Experts of a small language model: vocabulary 8192, 160 experts in each of 12 layers.
Below are experts of layer 4 (counted from 0) of a mixture-of-experts language model. Rows are named router (the router's row for the expert) and show model dimensions 0-127. Each number is 128 + 24 x the weight over its row's rms, rounded and kept within 0 to 255. Numbers have three digits each.
After each expert's rows: a language model's description of what the expert responds to. This comes from a sample of Wikipedia text that the model never trained on.

# expert 47
router:105155138138114121152127123126089109133142114159130129132157095126104119113154147124111106099195120153149164129070137132132126082142136119137172110139135117141084115142165124109109125140202167127110151102148154096102137102154129088123140153158119088135146159157129160151121145100104131101143118122098081169122158097109124183140096120136128129147161081133133168145144147115133138117124
Word-final suffix pieces. Final pieces completing a word after its stem, such as al, ic, is, a, ation, ian: thesis, opera, socioeconomic.

# expert 54
router:090137095178140103153099097116108130159111131186117108110100145144129116091138133140129128125150058131096102117140082080096096109130124165107099140125140138136124133096121150082187125143144134137109083158097133133105154082130136099131116103133121144130153119102118114075147161115106129118102123150125128082147088139108129156071120115134129093146122132139113114099148098128125117116113
Possessives and determiners. Possessive 's and possessive or definite determiners before nouns, such as his, its, their, the, as in children's, show's.

# expert 13
router:137112137142112139112119119157105117134117128148120157148142123090165096138111084138176175110129101095135122133157116117109120089158132141069140139149130149138121102147122186139148154111199148165139109117129153120136144112193121121142133110101073185133096127120161114113102116143127126109116136131155113125142112125075107144147132126135112130164151118162119116190116166136133097102138
Slashes and hyphens. Slashes, en dashes and hyphens joining word parts, as in w/, want/need, https:/, Gaussian-n, letter-hyphen pieces like -A, plus See-also list dashes.

# expert 46
router:133154127152150145135164125177145136121135094131063119146161123128117139132106087151139119146145105089113120136165128126107116157105087114137129130102123130122101133146147076150164176126138159148151122099080159117094111115124127145119125130107113100127124162148118104149103110100113093133162145101118139144091141160174117130122131128087198065157144155124125135147162106147086112127122
Mid-word fragments. Mid-word pieces like un, m, ra, em, plus relative words that, which, who, such as conj-un-ction, Psal-m.

# expert 63
router:129116155131088142123160123132133163132105137155180094108114136126123087153143123095092129140120146123099108120126131146150154142110131095166108145170130136136158121115168145086146112107134104084149145132156126180177161159139110140097143153136126119132116179102124151114126137126176150074144121142171141163122174147099139117133149131130082168120149122143168107107126084098102146132107
Numbers and counts. Cardinal numbers in words or digits, in prose, dates and tables, such as two, three, several, 15 December.

# expert 4
router:157138165149140124146190113147101114149137168109091157153107150135157103112158177120129144116135105120143097141136149120145104085125124174152136118154111089158127139123074170084148127138093145104162100155108109154130121122150119144129073159138118141102110145121145134106138145064098118091115134117142162113120148143079116124128097126118116102138153165141117172112144090132107121128137
Institution and event nouns. Head nouns naming organizations, events or systems after a modifier, such as World Cup, High School, film series, tournament.

# expert 26
router:122118175153151115153150111167135089140089095143104137126116131108077136078140152161133134134121110164152157127136105137102141114118128162106088156128159144118154130125126145096131200108112146144114170116091154135105138133161117136147092137101139080135141158132128120140155124169138098177160072143110154135099163116109084129148098142160137131121140100132146169161146138129120113117122
Headings and word middles. Section heading markers like ==, ===, ==History==, ==Career==, and word-middle pieces such as Constit'ution', rec'ip'ient, Ex'od'us.

# expert 44
router:115132109135081145154146134162116099148128085128170119151146161129111151145142135127094112170125134126131141102116135150170140090147089150129120121107159086113164095101114161105102095104137165093117103093138152121181123137109145110113105165121126134072139163119161098124140138099164153115156095152128161101159119143108155125120149143133122139123102107154175142136097069107126156143129
Capital initial letters. Single capital letters starting a proper noun after the or a pipe, as in Census 'B'ureau, Royal 'Ang'lian, Rolled 'C'igarette, military units.

# expert 14
router:165161131105082141132131138093120122096105159130143082118112125144183141079108104107170136116117105074088106125139134121085109140178090151109138108129158154132153137142084173162140131101155153123080143115149130140139117135134090131127112144164133114117125150123143142162122167122094108111107143090099147134151112133153126159123132100101119134158151126069119114120154158094146124154125
List and line markers. Bullets, dashes, numbered-list digits and table pipes at the start of a line in lists, infoboxes and See also sections.

# expert 55
router:142093130086139123134138116105114105140127092105148078161109124113108116170130075137120092136143120097088146147133097100128180181154118151113123149129133152123105150105115091119117102118141102125131105124114141165087146110100168115115130110112132139120124152166112111097110099144152117121140130163118083117132109087141119111091102171087132130110137088087087089136107094148091101104138
Verb endings in narration. Verb suffixes and whole verbs in biographical narrative, usually after he, to or who, such as portray-ing, purs-ued, moved, taking.

# expert 38
router:052146111141193135139098104146160137137135183136115107153141135115146138135109102099108126150168141120136151124092117134119152113084151129109140124161128166144124128104183143155114142137127129093127144151116116092125151172117137136133108160091112137077134138101166112163163137131114078134111107117147133141145163117124144102145140134105132101150142152105152113138115157174094104182135
C-containing word pieces. Pieces with c or ac inside names and abbreviations, such as D'ac'osta, D.'C.', ABC, Azt'ec', disc, Inc.

# expert 49
router:130160137100127148138134087087155121120100117076201101134137104099140155181090120126173139136108120131089130184143093159124096143117168138125105141137081141161111131123165120151107110143096127123134087118083114146143167156156124104133129085125132126117146086151102097131110125172146127117092158098120119128125137123149152125114099149148129147119085115125134109145143125108131115145088
Word-piece endings in names. Inner or final pieces of split proper names and rare words, such as -ing, -ed, -hen, as in Meiringen, Maeda, Weekly.

# expert 41
router:157155143112163150137152089137119122125117100145171101127090155119130154142178112186158144150120158133111188147092126115095104097131145084165142152100126131138112128142141122109073139190115113135109174106168149088102150106132140141154164147125123150112065148114111134123104126107120107132125103083150139128135129108169165125168124124126112137122120118130120137119119134145129138171145
Vowel-l/r/d pieces. Word-internal pieces like il, id, ur, ul, ol, ain after an initial capital or consonant, mostly in names: Emilia, Fidel, Desilu.

# expert 1
router:147105174138139164104110126120138103156147104133086138151143145099145133134119126184120134121109125105093103108128149103125144159139150084116116128145115080179099105119135081102162142115089155132125119100135114115135133119106159140151133131177097158112114134146121106177145188079093139128154104151147144098108161107130167186109097100141150149153107107114140123107115121122098135114108
Coordinating conjunctions. Conjunctions joining words or clauses in running prose, mostly and, also or, but, &, while, until, than.

# expert 8
router:123119159080137156159127135149125127182144112147114123110151111155116164159110110133140127135095129133117123061100094165132119147145107139146135132142173107152140115132122147169134107153135167151066103154118070152099118099143136159119138159162133122150105095147117086121156100146121109129099118138116153119099069095148146094132162113123174113109114120130110138151142149116147120078132
Name pieces after H/A. Pieces continuing capitalized names or words, especially after H or other initial letters, such as H'am'as, H'amb'urg, Hal, Har, Sol.

# expert 37
router:147148142092131120164195138118076130113104137147126132158132147127067121099120157116138140165133110135127116118148127141105139148170086177131131144149103151129183112111121078094172104078109113094154099146141112146159126130130136156107114121117114125101109124140131144121141139085118141087132114150140136145123107101101152123155173115117084122121140167107154130155119073134152136105161
Table cell pipes. Pipe separators between cells in Wikipedia tables of sports results, rosters and buildings, plus occasional semicolons and Died: labels.

# expert 0
router:112119122147129150122121147136167079127133135116080158139157107141109104076137133125109125139096164159128116133154147156137176124108145103134136112114138118123092137125152117103114172119114123135118146140152125119106159101136084096073187164100092118121129160126100150151130152140113135157123078119121137125135113169171160126093135128132085106156178166125089108101122110161158144165135
Mid-word consonant fragments. Word-piece fragments inside rare words and names, mostly consonant clusters like l, ir, n, such as Sat-ir-ist, Mag-n-oliids, dead-l-ifting.

# expert 25
router:132101150122141154125159139087132145116113139131136134126161146170131106138156169090097090152127080108152100165158120140114132135144147155161155161144130155136150112106084111127114138128113112122130125139126113172164135132119100159117140115128158161092118162106185145124149106147101080080122117164160121105154151149138148153130147094134202100113131174125127140126129100131132110078134
Verbs after subjects. Finite verbs and auxiliaries right after a subject noun or pronoun in prose, such as was, is, were, has, had, became, would.

# expert 34
router:086176115100138126145135122121122133110151091128114148083141161157168123121140131097175127122144110115158074119164133099121136110135152165169090129155149153122096150169133115140179103112116150107182139088135099139132132163127131119106114129127135155096162120101159139096113095146101116065121139140110156139131159084109145085142146153131163141101152148137138158101121133137106126128119
Digits in figures. Digit groups inside numbers in tables, vote counts, prize money and coordinates, such as 000, 500, 45, and thousands.

# expert 58
router:083138114101112112127103118112135083146110152138150135088098123149086107112126074133133120136171161116097172175104137124174089145130110169107107130147129126157113110103143075118115134130122156126105138107125092127153084129166162089124121133145125105178125128135111109166112115140132096110098112097116155108074129169114126125130138123107147190119168118157152129108108143141120123105132
Word-ending fragments. Word-completing pieces after an opening consonant piece, often c or C, such as y, ay, ome, ty, ancy, ous.

# expert 27
router:071148085152085118102131137117109135117150097153114099141169120108158089106161123124109111125112142152161202130097129133120136128112124095117123112167141104109087123127160146154106105080149137087100182099079104155117171150139141096122130113153124152122107128171138128101146108102110136107136146124147084128096129168146153161145120139135132099149088126115136138127136134131139155155132
Mid-word r pieces. Single letters, mostly r and i, inside words and names after a consonant cluster, such as Infilt-r-ation, Aust-r-ia, Rod-r-íguez.

# expert 9
router:057078152137109094124097181142147108131179139117164145166112151144131150122120129144139100153112138135122137082088099127141128099123151109124135121105115183118146118127180118108143121141104145194107097125081180144121144105158134132134105107176125101125142122117113133148129136109151085110095147143124149146104069086139114161147117134113106126153129135135127132147118148119116145128128
Word-final name pieces. Final pieces of surnames and place names, plus ordinal suffixes, such as Hul-st, Howar-th, 20th, thea-tres.

# expert 42
router:139138088141148149166163122145118161160112117119140116105118156149119078122144131098137126122143101097126103150141152134162122138156091134104097154144123083151152098136120128078129109121117102086115098120109124165116128139087130164079092154094136114105110162134166130111121106136107134069086115122121183136137127123097154109140125166131120128124113139105155118118099117080083127115068
Sentence-ending periods. Full stops, semicolons and word-plus-period pieces closing sentences in prose, such as won., Beirut., sleep., and some line breaks.

# expert 48
router:135134109142148097113156137121155123135104105146168112083119121158158084099104124121112137093087139133159137117122142164167142171108121079145085124148097117184088112180148134140123143133121139146137103160146124143094079114149180159130109131128098082145146112107155148132112170119119150151134131139134117185128140117126125137133145119135142098109115160150151090069141111132110106144148
Chart and infobox fields. Table cells and infobox labels in music chart, tournament and election pages, such as Albums, Hot, Best, Genre:, Surface:, plus numbers.

# expert 36
router:099106121155116092114161152121129119133120172139150130060130112132125175175121145122142161107129129137113141133145118177121139168154103149165179108139131095151134185155172112162114110124085143140130095117133148120122144110129113100155111155134099168183159123120115122112122129124129164119119109081153151128133164116109117166132106124134107121164113157098137111131125189154151145133144
Adverb suffixes, abstract nouns. The -ly ending of adverbs and common nouns after possessives or the, such as slightly, strictly, name, point, role, season.

# expert 16
router:111110159089125073100148145167132128147144129143121134159096136116103118142106141152090113123147117156146106145163134152117151149133144130102105192113164141112124124171091102063108118144109153113114096135175152137123140141107099103081132115069117082136147149111145114121171111117110156144140133130114132136092106144132128151153128147136148137138081166128191142162158125137118128129117
Wiki markup delimiters. Table cell pipes and section-heading equals signs closing titles, such as ==History==, See also==, and | between election-table columns.

# expert 7
router:165130147113084127113113141100098109094098172158126096118135124127178110117120081124168143106133148109086108146180126111096116104158137128086126112153159149109161126156131166125144150127193162154114171161134151133158122115164080136098121101174137131118111139117156135151090156121129131115113130106125151163131122135124152137130131114132112156147154088098130108141140191120124134120113
List-item dashes. Line-initial hyphen bullets after a line break in infobox-style lists such as taxonomy (- Order:, - Clade:), country data, and table pipes.

# expert 28
router:169135125112138112127144141121102123134128119128120148144132149153139088158131168128147134152103120106138066123129095122104121132158140170153155159158135107114146148109084132144128117140124125086144120169118082139147118128138162130090092146142154137084131135152132142103158127087098185138098129137107187090148094162092138134119160128104125119084110132156161139158109082086103101111150
Surname/name onsets. Opening capital pieces of uncommon, often non-English personal names and place names in rosters and tables, such as K, Sar, Cor, Sil.

# expert 43
router:121110137136165117125145137121100122181111131124117148123116136131184077152130153132144121152078118114132076128124135100124131129163138161139134152150124091088168144092059151104117113135140129080124123138120118160123119152128130157086099125095141148127123121147149122092147132094096144100126170158152148111156111133098164140123150110083135075127140133150133132124102064109104105131154
Surname initial letters. Capital letter or first word piece of a surname or place name, usually after a first name, like George S-eddon, Clark D-uke.

# expert 57
router:129170144119128115117151187173124122197123115128118177152131111153089144132144154115105091118133124081138128139135122144130129120092084059102156109111111145113164148130130082121136154127138115101154116120091126110083100121104150117116105136118134106135122134155105116130133119108148179090131123145102107128121155124163103105136067148120107112126126153163159180109150135154117158136128
Clause-linking function words. Conjunctions, relative pronouns and determiners opening clauses, such as that, which, who, this, while, when.

# expert 15
router:149092122124140157147139167098154118111162123178096133079163176090158152129124088137119140149158190108185142130148140132125121132100093115133135147142100124134128108107146185096137131105097170135148083109155150097141119124118112118100138145130136110136120123132154132116134174082098134123096145109114103164119117131128105129131130139127128119095120131131086156160113073097118171126135
Heading and line starts. First piece of a section heading, list item or table row after a line break or ==, such as ==Genres, Party:, RNA.

# expert 53
router:085130133138079113109113108126105112135122140118149158117180104201160128116129158169129151150139130140138126137109107129130150099152159090182109162134143160191135165123135123144164133110175148135139120141117140172088134168128172157146137157091114118133120134124126101115131102118119100127145114094122148088124135119084141144112147082060124149140141103135111122138116126131149124146104
Line breaks after sentences. Line breaks ending sentences, headings and table rows in wiki layout, especially after table separators and == headings, plus sentence-final periods.

# expert 20
router:151142116138112125125135113098107149132107146127126174146089145131152094099123162137117138147101118122140133122169106136139146134165102161118116137154118132153149108110052101098139098144154132088158103138114112161138170146165165117109096151118113134082116165177109120134195113132108097076165142161104153149175135167117136121119139133135117101142142160119137139132117092131087126126140
Table cell separators. Pipe separators between table cells, mostly right after a name or number in sports, election and statistics tables, plus sentence-final words like her., family.

# expert 2
router:095121071139134129153186113133114120142116148132080098122157127109150135123166115174112131124141132126161144117082132143121120082088093114106102052116104161138104100127157120130133145123087165133138083101169109184113182117131119130158095168145146115113114118137093089126095128124143103122133106147138116161128136125145123180138140121134124139079134132122139117114127142125152120122109
Mid-word pieces, entertainment. Word-internal pieces and short tokens in film, TV and album text and filmography tables, such as film'm'aker, launch'p'ads, No., pm.

# expert 60
router:153126141131155114116151130131106112114123130163171142122115139096092109115139159075101149121102123140146114128139114111122160128106152099137111095134103166084151073141159114111156114138118138118131164102124097109108141154188133143140105126116165123126080171170153104091183137118142137123104130156130089108161136139121128117126196160098143124086120162098120127116119108143138147176134
The and row pipes. The word the after prepositions before team or office names, like by the Texans, and leading pipes opening table rows.

# expert 56
router:134089143148121119168122137159132126153134117121119093103130121181129135137134120104134140123108165087150090146150150141117112134136105132133166133149163136134165119081147148113149082111137128120152115082160120164135101076127133142108122133120162100107115165157144151134129128102121146061146171108153124129164046144114124162129160089144102077120111101132141155148109126153126146123140
Word-final commas. Commas attached to a word ending mid-sentence, such as season,, 2024,, famil'y,', coastlin'es,', before and, but or which.

# expert 3
router:091095126117119131155155103134164127112091129159144094106119105102167110073159140133076172098120195143125127114124092147107146173137184119118135101125163115084124120125149166151137120121115144132130139134155129135133097148139161100129153141103146140108126113152115125125151132154124127128112123117114075142141142134083135140085080128097114130174127127160108127120105116131104155108065
Slavic/Romance name fragments. Mid-word consonant pieces such as ch, v, z in foreign names and some English words, such as Lat-v-ian, Scrat-ch, Rodrig-uez.

# expert 35
router:088129102115080130140146110127150121131098151139150142143137085104126135106132124173126134091119159119092150150135128115141139126125134119111168093117075153122097138085154094141136148160109094126126089098139119104161123145137112115095153128145132147122099105090154154164135070155147089148113120091114093118131061114102114110139122118160198137109135099148123125096158091136116130126136
Name-internal letter pieces. Short letter pieces, often s, es, ch, ss, inside rare names or words after a capital: An-ch-or, I-ss-ue, A-w-qaf.

# expert 21
router:108077126119118148149088122099153129071133086165138110123171119148110092163147125112130162102092144118104114106104141127110103121126158125119124129112089135139131108176087155127137131151163095120155125123104126128094143154168128100111098094145105132132138049116185089128130104139122148117165144097116175155132162144122155111137130152152121146090130107118138137106103109145113141132098
Participles after be. Past participles and predicate words after is/was/were, such as was released, is located, has met, shot down.